Below are experts of layer 4 (counted from 0) of a mixture-of-experts language model. Rows are named router (the router's row for the expert), gate (a neuron's input weights, with its number), up (a neuron's input weights, with its number), down (a neuron's output weights, with its number) and show model dimensions 96-191. Each number is 128 + 24 x the weight over its row's rms, rounded and kept within 0 to 255. Numbers have three digits each.
After each expert's rows: a language model's description of what the expert responds to; "comes after" lists some tokens at least twice as common just before its tokens as in all text. This comes from a sample of Wikipedia text that the model never trained on. Tokens count by the router's weight.

# expert 23
router:175135106146177141094128153149112096141132113143146112148132133107124100103106135142139089110125168133109131086078139093143165116140123125119128095168089134175133128168118082124134136147142144106120133127155136106116128188106075130161150159176141143129120115150113117136143083138119146135
gate1:143167148149106139145097158137167169147127163119125124123082058101152134121158134154128152082163128135128095114088127095137140131097087131137125135119150152128145159147102115114160162133153121139157135129085116121146156128120132156141152153126100134133143170121124114090166171091150154153
up1:135090119122128141117110155084094113146137154121132161109155138164151132159149186092152113139111098108103078152131143144143170092131176125134141119177102110117117117130141132107103094146134126136153087162142108118102120176133139119094148120147136122137107138102104120131148108116112179148
down1:163102170125059141146178117159112107153106102173145109109149158083099087176115135149107148138106142108086155108136117121123177177123131146153117096129137114120095137108125131115091157124112121161071133117144138125134116127130113141161123158157151108108099129133135107128107187088106140091
gate2:127097160131108135138106108094131078115108159161134106143126146171130057124127141137086102131117089119102119121132118151147133103181119096077127119134098159108154161133126158113151118118143138137119086144108099102136099148162102158093138127103177094111111099135131116135141131111122105144
up2:151104100146102132117139133125083100134142128095133151121146125158143145097196093133124085151071131137164114139102089126083110123138110135118120117117132158143111142110139098111101124106168108097127129131125152134117130141191139164127128095104131136104112123109117137139104103137140093161
down2:061154165148111078121119107099165112141133121129132153120133131163110155132154112149139111104133113123137095126137104124135116110095132115142074122148122108098101146187107157104072121134137133128119110135183115153104124093139116116132126143124069181126134148129080150156088143134119118145
gate3:163148128144158123130132107130115109132114103178101118138110153150125142137108172095133121128123131155104155160160160082167145095129147118101154108127178110123151127137098135118115106136141128099105118136120146132150155182160118082119121126127124130115155103100132169123163110108124131151
up3:165092126110145093128105119108109080118091087140103163119125137125138145126187155109144135116122104141131143151146148125153097107114125127108136126096151115106173124105107119085107124125125124114153109149150116159146138162118148094108127112119155136112170144120110128156113108122162122139
down3:140121137169107116164109165144097101147088107121161140138161154125113095103122160123090115174151116086140130071155110136094150104160125115103176114114109102186059113122101112119145116149135095111136154139147103089166126134160112133126119142123079106114102114173099149095087119141132122113
gate4:143156126071100115141185129159096106163143107103121147142138180137126145146166106155109133096112136147097151145129097117153110133120132120107105067108088120095176128161118101139106128109118137121172083134155137149145126113121139102172134106123128098150103163122135134090158116135118117106
up4:116138143127148123118113146111146132143125122146143092125117099128165116120119111136144151121103119085107098128150093104138152175135146130149129139099130116115102111158162124152152128091147115100124126120116151096124115165132096132126109110152096107113147147132137082113128110133111154123
down4:153105118104117129145128171179075120113176116132135113118143113149111126120110122108164127091130106103133145101126123132114129153140110127141105132117083112109119125115120119117119144092141085109138152118151159112164144125145110105169118098130143147121117146124103178145160115141165136156
gate5:131137125134147124150138103106144126148105118167125155131112149149117158110116119145126154136157157132114146173123115092152138171115096097115161116119114113135168130118107126115158168132129146122093161089131165134125119099127112111154071133149083133137148135130177140148164111115069117148
up5:134141131121128128087132129143099131105169096063114085125146134104150120157140136090108111151091134139113097060105111136138139132124146110180133144127174165091090126077103115122116141156137085116137131155082080145121177103102135150111135152121115128116124124112101133114133101156115144104
down5:161161132129118090103115135155191107136183139146079125104115132148154138118118154144129138139128103153089144102107122174147090107140110096118080144122126136083107128131105178148121105097129100134085122117135156127139117160105132144125170136133136089133127140100099160136139122120158096144
gate6:146138128138093113133105152107153178087127109159163118115109144127104182129144175118109122143114111083135143150110101132128128094107128125135112095102154142167139145115099108145156128108138142134172159134159111126144103148135111155107175115102156173175172140115129106143120098159145144118
up6:099123099117123154124124144105106094135125128153145103102139150133135074160120071188136106118111144161123149124137120166111104134126130127112143175163128102122151144166156133142119137110165141110120082110165158148118150108098105124142099154161111111121111125128119116118111139112132126137
down6:137079137127157149109161125138122120117147115138135150105166129122132138143084115123136185105130150143143063093119118134128155138109183134129106137092129103104107103132130126173128080146123131126104148161107136135118123114109117110100138122129146162121119120087141134152071162153118091100
gate7:129148120145119117115089110144098109107137089134133130130124147128161124123171099158114154152127144181126132105096097141076107160153142144133106106129116161135121123104163093130093127119118116129130170155124117135127102051105058147140120106164110135153124118153143109100144133142120117125
up7:139084149112139162149099149092101132130117134149115162170111118117095127115131104136132089145138118074109169175115103122141127116127093086165105154132132119131127142164111174137159133104092161109090101104161116137111142121163190173117108130087156110110119121105133162141120109136148142114
down7:110132147135115149160101134105124133142117104133159093114086146143147097138111140069085134167095095117110108080115095106117160100128123109152136104148144125188161137121109121135135153122132122146140131160126153108099133128114145110152125160144105117135106116133146147128145181132129110153
Description: Digits and capital abbreviations
comes after: " ", " (", "–", " \"", "\n\n", "A"

# expert 29
router:136177122121168101070128105116119110163145109140154138155137147146132126124129145120143108108121118132132159110111158118135071088148165151093122120151123112156125150143149095127155116073119138166122143113160108133116130195103108155127132154143128148112058100153100122168170096096126131102
gate1:153108155120101142161128114151090099153122107078123108130135176132131133138102068163118116134070096107167082105096143123121121112165132158180120141156135147103117123131117129129114105126165132150143116142079129087121096119138146150092123133092147150095137125151115136154089138101124170119
up1:142104108156142128094086138112129141110142102121132128163136134124161096111112164109155113130172104106116131135108098109119123126124151129102139103067147147101121156159176101081132174107062151124108137118165135123164157133106136092123134132126119126124087095129080122074148134144095129117
down1:133108100117136142143141126110140133147130146157124131117144125140124085107106119109179111105151126080123194136121133127088144090158137154096127154071103075133123101161112155164080143130147097076139116166126136114111145097125124165139157097108149128115127128114091124080099158092162118118
gate2:126137122076163115138125098141138119068168133166167137147129170182162148127093146121133104143158139141124153125096063124080101125100137099135090101115174143115141125087150130115093094133117109161107109113136122132126141129134126102092136118117157144134118148121142116173150136111103121097
up2:159138101125112141172190115134120145093130111151128160140138155081107072144114107141145105128142140149105074100097171090084162147090117125119155151153136121122140144134098131115145096131111182126131090135151120139137122109128123194154145090137160121137123094153124151132137126109111156172
down2:103137125134164145107133143059121103133155134100139087114140124137132110111144142141123129153092129115135145115103126146120166150146156158149134137109138153141151114132158130115169093101176101157116102104141127137125115133111124108144086168168161140071114149140128125123122094106128133134
gate3:133109118126124096097092117136122162095129158119152175105120123126112130093132132121169115151138106173141093086121131180179137127093131135118110126166144151128093140100109143133138117100083121120121128092127099132154090181119140118148143092132141119130114149141148151105127109091113125163
up3:169110124129116115096115132142109125093124147141140155108138131131113123078143131132133110117102081167157120101114146166150160134112136132110111127152109152112128130117115121107150122104104114144102131101120107161132097181133151115136150116126148118149099118149171159078130101057107118153
down3:130142120147120101121132108094153116133151120132130088100127119112122151154105161102094123157139120153106187104119127052112126093172167189132117144091110155116171097148109120120106112146118090181117122185112100111154155098131115124093085138133168168088084104146112119118109124087144177127
gate4:113131128138168097148163123114124123117134093076138147150111151124144089127078152144170113153153099116147139130167136136107125149168110144129123120153110103144118104134122158160135135147130154126102118102118131108110093144108136140173122127128127138096160106167079124146137120158154149086
up4:149096091101081113134104158131153170164104147142106120157159103132116160096156070113083126102140146134168116122131131118156084113095154133147150118114116127098120117127133085116120172088119134095123167127102109121132142119136129116081123124190128134135086165100188099110106097084165113127
down4:113136124136132126102174147121102136140174107090118104127084138084167157111114110128131160116178184187147109135188147114110134102115134117081118104146113106103096124116089135078124142155105115079121130131125166107124128121142111103123153114126139116096106097090130111142146122141097100099
gate5:154143119112107152134146161136143135107191122096074132127164115161142130171134134110099133146118139141137145150110104145154088135147088118114129094110118111094093150114085144131153148137091166171154127144161135145091098144097115149117085135123116157146130135110156154123127114105121138096
up5:095122144139141148119121112122138142175098161140187114122107145135142142119160140142183103112131121111143119123134151115127162101131141149115107130115147143170144121141167129139129124096154131093169107086138108121164165115155140126146177138137135121132108131167130112113139129119099115168
down5:106147107121153140130111096128139143148139121127113116119090104139108147139144139113102182114144142123150124146139184127127139103094132125152096086125117125115148166163132157141114162167160142105090119137137096139109113162149130156102166116149149114154155098117143110115120162111091150101
gate6:147131128112125106137090159121148115090142083142158120130162147165130113185160167081127164115123131136096117129139122133183149094125122147155136153123137107143116113147116085140113129110125118122130090154090097188134134106126152104132142104122166178140143139124141143130121137149095158104
up6:129167141107164157145092110085112067126132118114160126138133103120136127128097163085116150139144120136096116105157117131083141113138145146116117148086128173159136128096102131144122160138099162131105135141150108154158106129104150116111099104158109168108165148108106115130154117144118138148
down6:113138104120116110151098108121135119139128102126132114103104141085110107109159121151114095160134118159145112163149102169184115084099159131094129145100152135114062100123081121120142153107097157127123147148145104121134114118141070151175106116165139123142102129119129143130136170119104151140
gate7:124115122134162148144092129140120091127145123149112128129146100132145149126091119110141175176124121174138120176141145144128106104119124105128127139133133122109165109126127125105104104115128135137163115143132199124112200157140119100151092123125125100094078145118121134140138109116174120102
up7:142109128117085142128095147146111156131101123140125121130097126113136126170133119187151093131123139130156109140151119116130121150133096100149129108107090158141102173161113129172160119131120158131086149094111113171157130128145125130125128125148109113158124122102108130096146136120095109126
down7:152128105146098097126077140125119146155103116141125174124090176147153120140140120148134143113176145135135140126153165104136126144177145136143148138121100102074126093153094105145096121151127081126106138137145134125157133121131109086120133134108092096172112113157124090116102118115104105102
Description: Spaces before numbers
comes after: " |", "|", ";", ",", ":", " in"

# expert 1
router:147087113173177127103151114120102127149130134115140103157128120116150106069098133150123088085125142142118138164124119119173113097132129123112179098136096141124103137129137092137140134150110175103154141158101188137120106143099099126126123116170134157087066124143115081145132105124136138085
gate0:118137130202132143108101147125143118151108110109120129072156105145153132159152132152132168107104106172159153139146098111113115112081123135114117123149131141086091139133099112139135109085127151140146132141107121197128075093124166133098131079101128138148104115101106123134169106114155133120
up0:120146161198116129152134142135128082100082102128105120100128110093168172123087135144088132143125107114146143155147129090140145087126141148128112095165134169093102112109106120138131136087125145116139151152117134160147103107151110135095171114077089131105129127108128140132153110117130140114
down0:091178142122136109157151136107113125189101125126166164134120154123112158095143159118149119119147165125131092097151125121136172109117103166167143158097167174102135168124094082126147110098143135105121097102107113135139123134171134130111117111133148056094132125127144142130123146165119117082
gate1:130134109118145169162097171116122129143158122143138131086115101111091132138110109077141140094169106109131166168095097133147149135125097128129118124100139130149136139143127164125117143122088115116160089146138160113163140107104105148117153097098101143120142107172116147068157138139107149128
up1:140149117148124151158148161075149125122141128132144173090115119070116123154116094086104105086124117132143165156100111129150135153134131103145125138101148114089111150169111150160120152128144146127147108109144128139177134076098089157142147130096112151140143132178119140102146149178107103105
down1:093115114155126086128123169109132139162088171136111175127162131115148134114129163140114156144102167177160161116124124120101134149123133110094101147171150137097149102138124163076117133131095124099136146127092116170148097131153117132097121132124142169130117093140145129099133180116103134112
gate2:113132125156161128095130079127137160102117133130111106119133102109133154074118087139135120119160142129106127152133142101083089141165136144170046112147144115113152086116122126130132125152099103127097131108114117196124114122133126121136147150121138156124107129124137101165151164156122125175
up2:141117142128070127156116160121095072147136100156121130113129177122122110148116181119166161124161120112172118096113122151136157155123113120086168105114138156135115134119151149119111105094156110137131119155179141073124133160116115157119148103140114120163161103133138138101137104103139201069
down2:104122140124097126110130140079124133104120127126139132086139130094119076185155106194153147118167165106120118174121148169108135161118156169128065106148115118149129109148132126073153106115157123108137133109137141166130124123176113142160135151150145180119131153099148107155118106092135093138
gate3:118128143103086115128099115142130131102138134135116118131114148130120118096114114086134091126134159114182147154078144139148111127133106114173127154153111115097131133122118110161153149120086128107081083111132131172125135148124096168103151109098128121113128089100115127121118093127084132152
up3:161122118145125125122080128148127141121104141138151102122147144147130119151148112108132093092171147103148143168128095136170132124130136134142128115101146136096109122088151103107144142153148135136088133104125096121125102119128122125105087149136138169123091120124144100126115125137107135155
down3:141144105125149122160141141154113134142093144115105139110116152132097132165152147115115075117120138171133137139142120115169147080111111144137107131117155126130166120096095137126137139158148086143156127120136114096154082116121113099128166138117113153098173135123117167155122125115189142074
gate4:121103140091096114133121141081129090068138102107113162143164148109110095177114111124116133095131156124109139185150151125114120157120145139125109165090115148123151134107125117125145152154150121116183125104089143157102122124124125112155145161127117104092126123127083149157116125155125122165
up4:071096114097092103135177179109132124106136178103101114120140148123127093131157134150064152098117139105120134159097128115112139130110147103164151127132104135132116156121155105139115123122131120167156146098123155158103148100109139132149187125124130120086109117121119142143145149123133137123
down4:104097156114130146105137098179118151170102111085115139164094133117128083131106086130105128111126111127138169137156158137150108145136132108121143127142098096172135106136135108142131112150122133132116134115117154078165118130147177172142074141141181124089122144130156110116111144114102097149
gate5:157096060099118185144092119058144133109085101106138151145099106149154128138131107131143130091122130097134122087133176104170152129090154155110135144147077124110131088157131125119145097134142163151144125124125132107138112094140112129151144155157181117101139126111114163107120125129148113148
up5:124147157137126093133159169138084100097142115163116070095150187097103112142126100145086162180138110132118133129089104150096104153188098136155146123137157122151142123102146105150150163145093154148111150137090118142158110142138125127119119123113066123139108111172112097144146136109084094118
down5:108183099135144130140095138169186132119132097125123114153164147104182132129126129125145143103126134131138148132132155124137161141176118115123131140110115104153124125157158090117128120120155149146178169140135123133142114138140112147125127112195132117121139127131110101120084113146122110126
gate6:158139122136108131166126120102170149148116076158123117171118146124124129083112123145140131067173102128148108160171093122129121117125143118120146174114161117107124093105170108130137130126149124131132141155127114124090127117121123142120129149148160141116145161129167130135112125158150126115
up6:113096114116135108165117121167145132190111131149107117111097045137126122124134071137174127112163168113111087125160138133134123121083128107142133110113132149165127141118161157128103122100169101131149124127111145149151116116134150125103095155092162127124128123139080154101130149148112159159
down6:119152124132072109134142140119146159112155125131104143102091152132135122125110163120149123098121056111123149166126118120114160165114121125126138161121137142140150082115098143099156078078093108136103117086123153156107147148169137153119126139149109096121115121109148103153165126104144157128
Description: Line-start structural markup
comes after: " |\n", "\n", ")\n", ".\n\n", "\n\n", ".\n"

# expert 0
router:143120114141134095080124138110096091114164075144135135147108115124143148065158140132141140083129132145108126103072159108136136116120145109118120125138128144150112134181133105157160111122101148157136165121121181157113110153136108103127123143178146141121089110159121097172164124088149129097
gate12:106134121128148134153148109114089117147143115140115130160097097157071101130137113113113150131144154131115091127114121149119114079138109110126130163135088126106119115115109142118123141149138122099086170158135101144138094196100122123138119125146196131130111130144124130119117130121150127145
up12:134118123079096126087149178129161144146133086141122132080138117119138123123134142123117126122100062141156151075143151094146148144140150159122130100157134135156112132143123081126083169110149126159175114107096139169121153098145114134115104135120113144138158134126123092120139106130143143105
down12:121116146098110124147136174131121106134148088095125111154097136178079126106138110146142129109128172156098155095146120118152141122081095091126127169144111103130087099126106094106126137139090114123134115143153126097144163095145150114163134149088105119136130137167148166177116126116110138151
gate13:111141128098113151104118125127132161076141095125154084147090123137129118138115087195113173146121119118144160138147112127112111140160135120136147135140116158138125110126088136138138167154109090085104168131097131142156102121121168133166137138102107144093177128131122110147083141137125143102
up13:111146160082122093109098116105145115068147097135153102125089135137125119128104116180135152162133123118120137125126101107090107120159097151114126157133122139178101096155116134141076164141114105068097119134141107145126111174112166139161113158115106153090170114119137096144088135136136136128
down13:194150104133109159154117119127140119138125169145106124106093148141137179141158104107157101141147156119131108062112179115162127149120171088187094086125105071106151108117132153145130134151136117150093125120104149124085119100163161089095126120126176086128136119134132119142108105122105148128
gate14:146141115106139110169110150074104153092102127145147175136153119161123116139136109102119105113130196122122104128125124138143102165059130113124085124143150110117119134120163123153150150152145129119101115096108149160137119156185082136120112110177119112114128120113116098145154101109123076118
up14:126080120113129096074141111127130116137136105071163135144134156114110139100119156123103144166114126106121159128141121134149087093128088152105123189146127113145119146128115162169140131106117134164140117088159113138101118095116120165141128091143117097120171110097152130132142147136149162154
down14:123127129116158142152093114100108134159134121105112107097115131167134119132112115101120110113163156158147102101113126156177131153155119138147123093087108154092125146088100143109135144102089185173102119143153141108144099139132121133146117106084078146123152124159117107071131083134066155136
gate15:123092137100183137122186133119091082132175142145150174144086157096119145124132148142103079168110144135137087141106117131170115158105088100138113098126149136113106125164122141126155140104112138080110173154152086116120157125164093153144095159121119106107133109161097121144149089097140170136
up15:109107151132167102146128101126154126175170123172127080123096119137156100101121133152101160115108125098074129115135119072190100136157126139105121150139132116124153144158126110140107133145173146141113117146136124099152140108150127144108113111130072115147124128149142110094146157148133144158
down15:141168111151135099096135102124173119168142100112096144119126102156163136168122167136114140122121149156130129138082157127128126110131136104121125139135127190096105110145156177154150136166146113100166119096091093101130119118117157136117131175121124119092137105117096116084142123122128140111
gate16:143130154128131145154117108119096114161159123133096154114139135147111146091124119144131084075091114128111142142149116091129114086156143133140111154154120123151140073155092133200096124140127120127152076106140116096152061118122091124139132090104108076138150126177125160159121185095114125137
up16:136125157141150141158099111110069133144138115129094121114144126103090154105119087166107099100100128118148144132130132102134099088144147105132109162199114114176160103134119133147114129113116077123117108137158138105156091132151127108141121075110116109140137095184113156122126142124105162149
down16:168114116095109156132126143113130116120132184140126150150086103135127171151112127156112149159177157113134124146117124141102162124149073131119151100132140123120181155099143138090125137128132136151119106100141119120120182126099099118093058126146134096129104128161128139110137103129142148117
gate17:119174137116168119103148113139098112095172147137158166115146111148084169131187129100110119118147114097098120125109136129147136097140076155149132161158133130104089157176136122149147133099151070133151135136109161124124138164120148119150134127142104127150115110158147108164117123117132118153
up17:135122138122119117118149111150084124150114127110135131088106170109098156171130093091146135124136157132097111111130102115181120139149115146171103107160109155154092149152137145107154109091145138165152157154109113127153144096150130132168130111161152086102118092132114077092084088163111132116
down17:189193134089114152149121117137137108131094089139136140155138091128102126115136091149142104122084102148143127102140146146110124148130147087138168036158099107082167092137154127132099112145142135138194090123122094134116135140155142140128111136128109153134135148129160080086122135145140110131
gate18:138095123138109073120131142097106063117152151109143108137110143150099153120104116129167117103123102198145168084157152156123114131147109094153149093124123147136114139118159115197172152125147098091086118080145187143136124106106117129103139141173140131129137099153149170128128134103110144115
up18:136150155084111169124121125145168163134129105149127157160150103056124091156185119143114137134120150145143109141144127127136118105138129123145160144117159159123124083098104100106153107112106181119138134146141105121139108146127103134133097084135104135181082114099136071120158092129112140122
down18:117143126134095115107130118122132146176117100122096132137103103154146124101116136128123124130071115153169140138141133127081173144139117158128077129102074145135093113133132130125114109090160120124164128155128111120128114153099123115169135088134159127130134092096198156157062130142169112131
Description: Word-initial consonant pieces
comes after: " the", "-", " of", " a", " and", ":"

# expert 5
router:156124097144148170117124165116086148125169108156149130154131143118144138131128148112110148107111134162120156134092144106133091098150153167124129106153140097122141131132136067147158097110058113100142152090116116105119091157114118101135120134100140133100130111144093086180131087109146119095
gate2:126080132137134111158174143174139112132139145154139161103127117133108097133153095167138115091125130157099088184129135108104097121159126106153114165139127075151138131137104103106123104133114109130131138145122113077083153164098158091171081124090134137160148148136142106121124134126136128161
up2:126149133122136135078135155088115127142121075139139127153079157135127098116146142107114134118103117144124131076145090121104127134115113083160145145092133146120130097143166091072111181107101147103079152118096093091146092110123164137131160123066130131105099112122156153145126111141115101147
down2:116120114142125146111131171097140110152084069121133127170146128139121146111181103136148134101115081138113112071115116089141113138064138052110122128171110145116080139133105124101134130111100097117076138136154112151139121108137151116168139098133128145113121130154120084107161097107119103132
gate3:118118103128141124117143178153109129122163125130102109106123093117111141105081134128113116103136131086133173093114137131104144123172126091107151112120125111117117120136149121148149120145128129124132133087143119128136125117126157152088111091171143160087064113146147141125106127139118119132
up3:107127132113114129074163123150138115096171084131122142120128133087137120105125131154151131080162121144172148118156112157138149124112117117141122131142113123116103120148129123154078091133111102156153116121149082147132101095129145122145123120133116140154109085223157126097117103095128135102
down3:141083135137141134145109137109157089120129130167143149087144153153148128148115109124115155150121122107093154179139151161161114123162151127117143173139115135137120103142147187113142160151160129147070148101102186134138137133115116158076203136103115145148148128133138133138161094107138119099
gate4:136110117084161096098120114117106094143148138145133162136157144149117109147096132090164123134166139165127129097153121077150130135160137131116138175123138127150135095152150161105166150143179131092138121112121122133126082113122116122084099120140105144105148128128133135137126113102118163148
up4:085136140138097179157125157153116164136088125080132114121144123142089101128151141142098130125128140144131134127161125094112110143156106122115124126100156190140127144133148065142122142127123142145126149082093129132113127145140162167133114094139110140131134089172128124120144123148156194166
down4:149126106103152165133124151103157142143111138133118152130170147103145183105117146167156153090116096167145143095130121181106082135169118150104139144149129169115115160142128130184168084156126119166107095142146110104182167161143126136121128134125147124116161156101098128166135129100130096153
gate5:084142142180152149119144125156090141123107077122138130141121137079105125114128089127133146103200137150131135123110075100141092121125172091163191178139085100150105110152103110098136134140096140105101117137104079134103125113119094105091157115137146090125144139175144106126126123138102159141
up5:133113118115144152122124134165149122123123134095126102129113125126126089115121147154162119160127134113107159133121155164150141166181114132165096117164151117118144146160150113144126136100140126076138122113111112126135141124115121121153154170097131155205145126119130122138174142088092164108
down5:122137122099109125105141088165115157103097150125136147056131147101154145132092097127129146136136156121139136110123099109114132126113160130093160193127078119113160135146134138144110149135105175140132129132091118136133096147093099138089123134096117118120117139140125136104115151127097104128
gate6:122106151159114115150189148134161124125157167159154162108132141122133085139105095166140113106132160119151088173078136150118124092109133072181151150169131146165078164110131126131114150135089118101128154134100142131119120161130160133080136119098086148138112150113104118121159147131097107135
up6:125130116123140117122130130163127147127145178126112175137163144081113094189154126128131123101140162134145148143126143120193121107098127137128151187102138126181139149152129136109083101106140131157106186135164091150144124125118166134092094120120070149187139106127120164096144125171102130115
down6:110158083088118136105126131173149138109132098119114131102153114146128123149125111117118163163139094136115122114121109166128108137148131137132125120111151110127179095154121056146122124139082134149125142080135150114103107132138138123132087095169136137150095110130123112121099120116087122152
gate7:149145154132109126166128077122118137141108120111114130145093131138099118130141105088159115102116172135108095113138118098165120123148132127110138147104106182131174130126160120152158162128078132094137126088060112156138131114115162116109145130123128111130133125093143120136060131172149125140
up7:129111143109089141138133110139145149157094142103109116127117147148126143131138056104152135122103130125071085144140110092143143127117133149099111152089098179126124135141139099133138113121120139122119142086077104118138155085118191106113153152114108115121151099109104111140112087163157117134
down7:143115123150142161171163122132114129125136148133153158135131150125142106172143157093126129162173119121132074109129133123105135146117148083125156104142169079118139084101099128130095119131116125127104110125161092125134148129100109094148135094156144115122142190151101148113149129128121109116
gate8:160103107143114176116098081094137125137123115121152125113096086128113172133121155088087140130176159109109087126133102134116113139112127129116110141117129091096139158138111150058152156109109127135092130107108091161096114102126135063090125133188182125129127124132119134135108117137108131139
up8:114150140112126144118109096126108164120083110137074119127139162132115162109148162107122144124119095100094141167081100135152154076110089115133123119144077085142124115093123137115135105118143131103149037103135144166139154160079141120131153139167112158194130120114139118136097109129126105119
down8:176128117134123120137117157161137171083168116103107120097139112121115132080091115104118167124122129192110125121158111164130130179143161104092157136128101137141136175122142090115152148084171113193154109128145142174135073143152155137153145119117164153134119123159138156123113149132142151121
Description: Common prepositions and conjunctions
comes after: "ed", "s", ",", "ing", "ation", "es"

# expert 26
router:144153126133166134127119143112091144152155103156124119136155167122134118103105100132142098132127145149158145143110147087141121131145118109118136146134137098126135155175164107146130125127104136155123114142134130131092105149084123162136157147132169136112091100167102117112165120116117068102
gate1:143119122116123144135130092108121136128121127132156122123163153133177137129144135143134110116184156129144106128127140135109128161164115062099105089112082123113114128149160127069148127109141112177124101127078131134133163169086111146166141112141139192139142109153137113098130096159083096102
up1:153139099156135111121156135139111153095086134097101118135139117148158155137134123129141112192151143118151144133114145148158088066085123148141101162111118158174130142166102120117106126104096115132123151141145134126164101147120171146108159114161141138111122123151137121090145115098126143137
down1:131151146153130108165156093103126119080122130107121109123119070143147142112095128123134113142147145099146120163116085133127103121104130122120140116070170139100106126172120124068114168147144126165106194131132116155112135128138094156143120126151133157151098104125112129105145141145132099121
gate2:113119080131139130145146112140109110136097174115126175151124122057139143118149107115145111143116133170140158095142122174100120111131166151142128121138110127099106148108093086112128135170117099127137117153105160142181132135140092116136157104096114149120170125189127136164125124105121121104
up2:098102110118104109146099075149093141133138132105103177103142126139140123128122137117100126107131100158131131102102099147084104109151137095112159124172137122078162099147138106070092117098094174152140148116151118139140120106120150082124125134097137142113107135111120087110128141166094089141
down2:131084114115150112113121111167136148147154105122129118130101130109129130132143130132148169140106132127119097124110140142118140083128134151121100115148134126111114125087149130076081146109119148124126130104141118152138147147168131086106118121144084115118104117121148154164129131133153172159
gate3:123117120130106113104129151143115080123107181160115093124140169095113116140065119132147107140125141127103111139126162080122130146134134119090135111200118135149159118173121168114085133145144139087079080122157081101134120098147102125144093108114132101131107117147111130128121110121136118109
up3:119182092092162116116068108126145148137146107111128127108146165203137056121112138145146148120110145155139132129122087114103123105103112104110152143162071140140154124080111144086177179142158089119120138126093091138154125118130121144138128156186139114135121115053100117150112146136139139102
down3:121123108118144145109126106181101133159120135134172133111138094077099151129109107124123116106111100128116084128116132124171092185095208125142145122154110105134104144132088142144123168129121136188169153090166099172128125114162130120145098120116110058109133116159103133155126146135148083156
gate4:125162149131106144130090175114126130178150111171113121144140168213177151125123155112097096097139149134113135143131144170129099119148129113102134139100166137119132136142116124135137139108100156151142108106098132102130130149125118115147141157129151133137154133114124087154129123162128100089
up4:111155122144127155107098113123114116119143120144115145105152145179156116134097139151119094126130116124117132075155152129166115161149127125079156135104115145119117105159132106153143140112101151114135080085123074165152123136113144126137151125160112151149143119146128109183159116182136144102
down4:145133120113136147113136107130116165120142114124136083104131155155098128155072134119104123144112125138107120100104126162106125101162148108082123126126077082141106106142159141161119154123105169114145112096097140166125122132077128126124163109153123133135158108116119142145182156144109136114
gate5:103123167126081146131180161150126127151123104157124131167116089121174148117177155099121121132128112127129118187104149091091079139133131182127161126138157101132116136122139151128120119109094131208127161142129124136117148151109129125149157132091125127140096145116098158129135151102134135090
up5:145162134147140154163118117099116116139156128107160111118104136162122133140089082089122130129151171113159144130122122136133151114203091125171118170112130133159106146128088145141112122137143138115117115098153164103151137124134135158135104122126130147100128110131125150135154133142102148139
down5:078096139118136134136109089145153124124098104093139176124186071100143121112130157152129118140118100141082127142124144113121138143166145116164098187162143139114105079152130114157107154120141132173133172153131103174102137156104112107149160141148130123117166122128111102154160099104131135141
gate6:179150152088129107112147105120122155147128153089145100120110157108125102134096118091138131093108167100156138141113123141126125127119101161097115084145106133099145124132090114097116118068098100131140120143141131136127154148097128141127158195110104113169116110160157147138120106158144150088
up6:128064145119092106109125144180145117106120171131159145120128121125142142125133117122133124161112117172082106120177097114103143143123143150149092175133148115146127056136122125125136149154106166160147165131133105140088092142170103128127135123100132099112145137133121148107139148120130098106
down6:134122092114109139111116156167127098151163111096159183102157142118141174138138112118122115148132091164085144155134096109133184129097122122145091170109119098126105073133093124150118150131120134138135151156118127147111127137172093132107121109127131122096158142120110150123111150123151146087
gate7:127151151156159169151074102098109106098133132123106136132132129118117152124111118147094093144123131114138149161103104089100114138128146109118117118158105146130134188111101139113144148124118119112122105111173105175142109117104126110151153143136075126166130129172146145109123120138095111134
up7:061141166144178156103096111112117127126148151150163159108100165127131124115106163127115089121181124123133179181119136112098160144122109109147158091149143104119138106156095122111156171118094118082127131126191099182104121133121130144175123139079110116132140154169134144085103115107127108161
down7:119116157165135096118121143127134136073147170104130167125133170154111152158088079128129142147132129100094084132092098125122140162118107137168126147104133123107101123108134146155116141141138138131146149135084156115140153146114090143082173123146126105132111104106144134132123164137153104140
Description: Articles and determiners
comes after: " of", " in", ".", " to", " for", " with"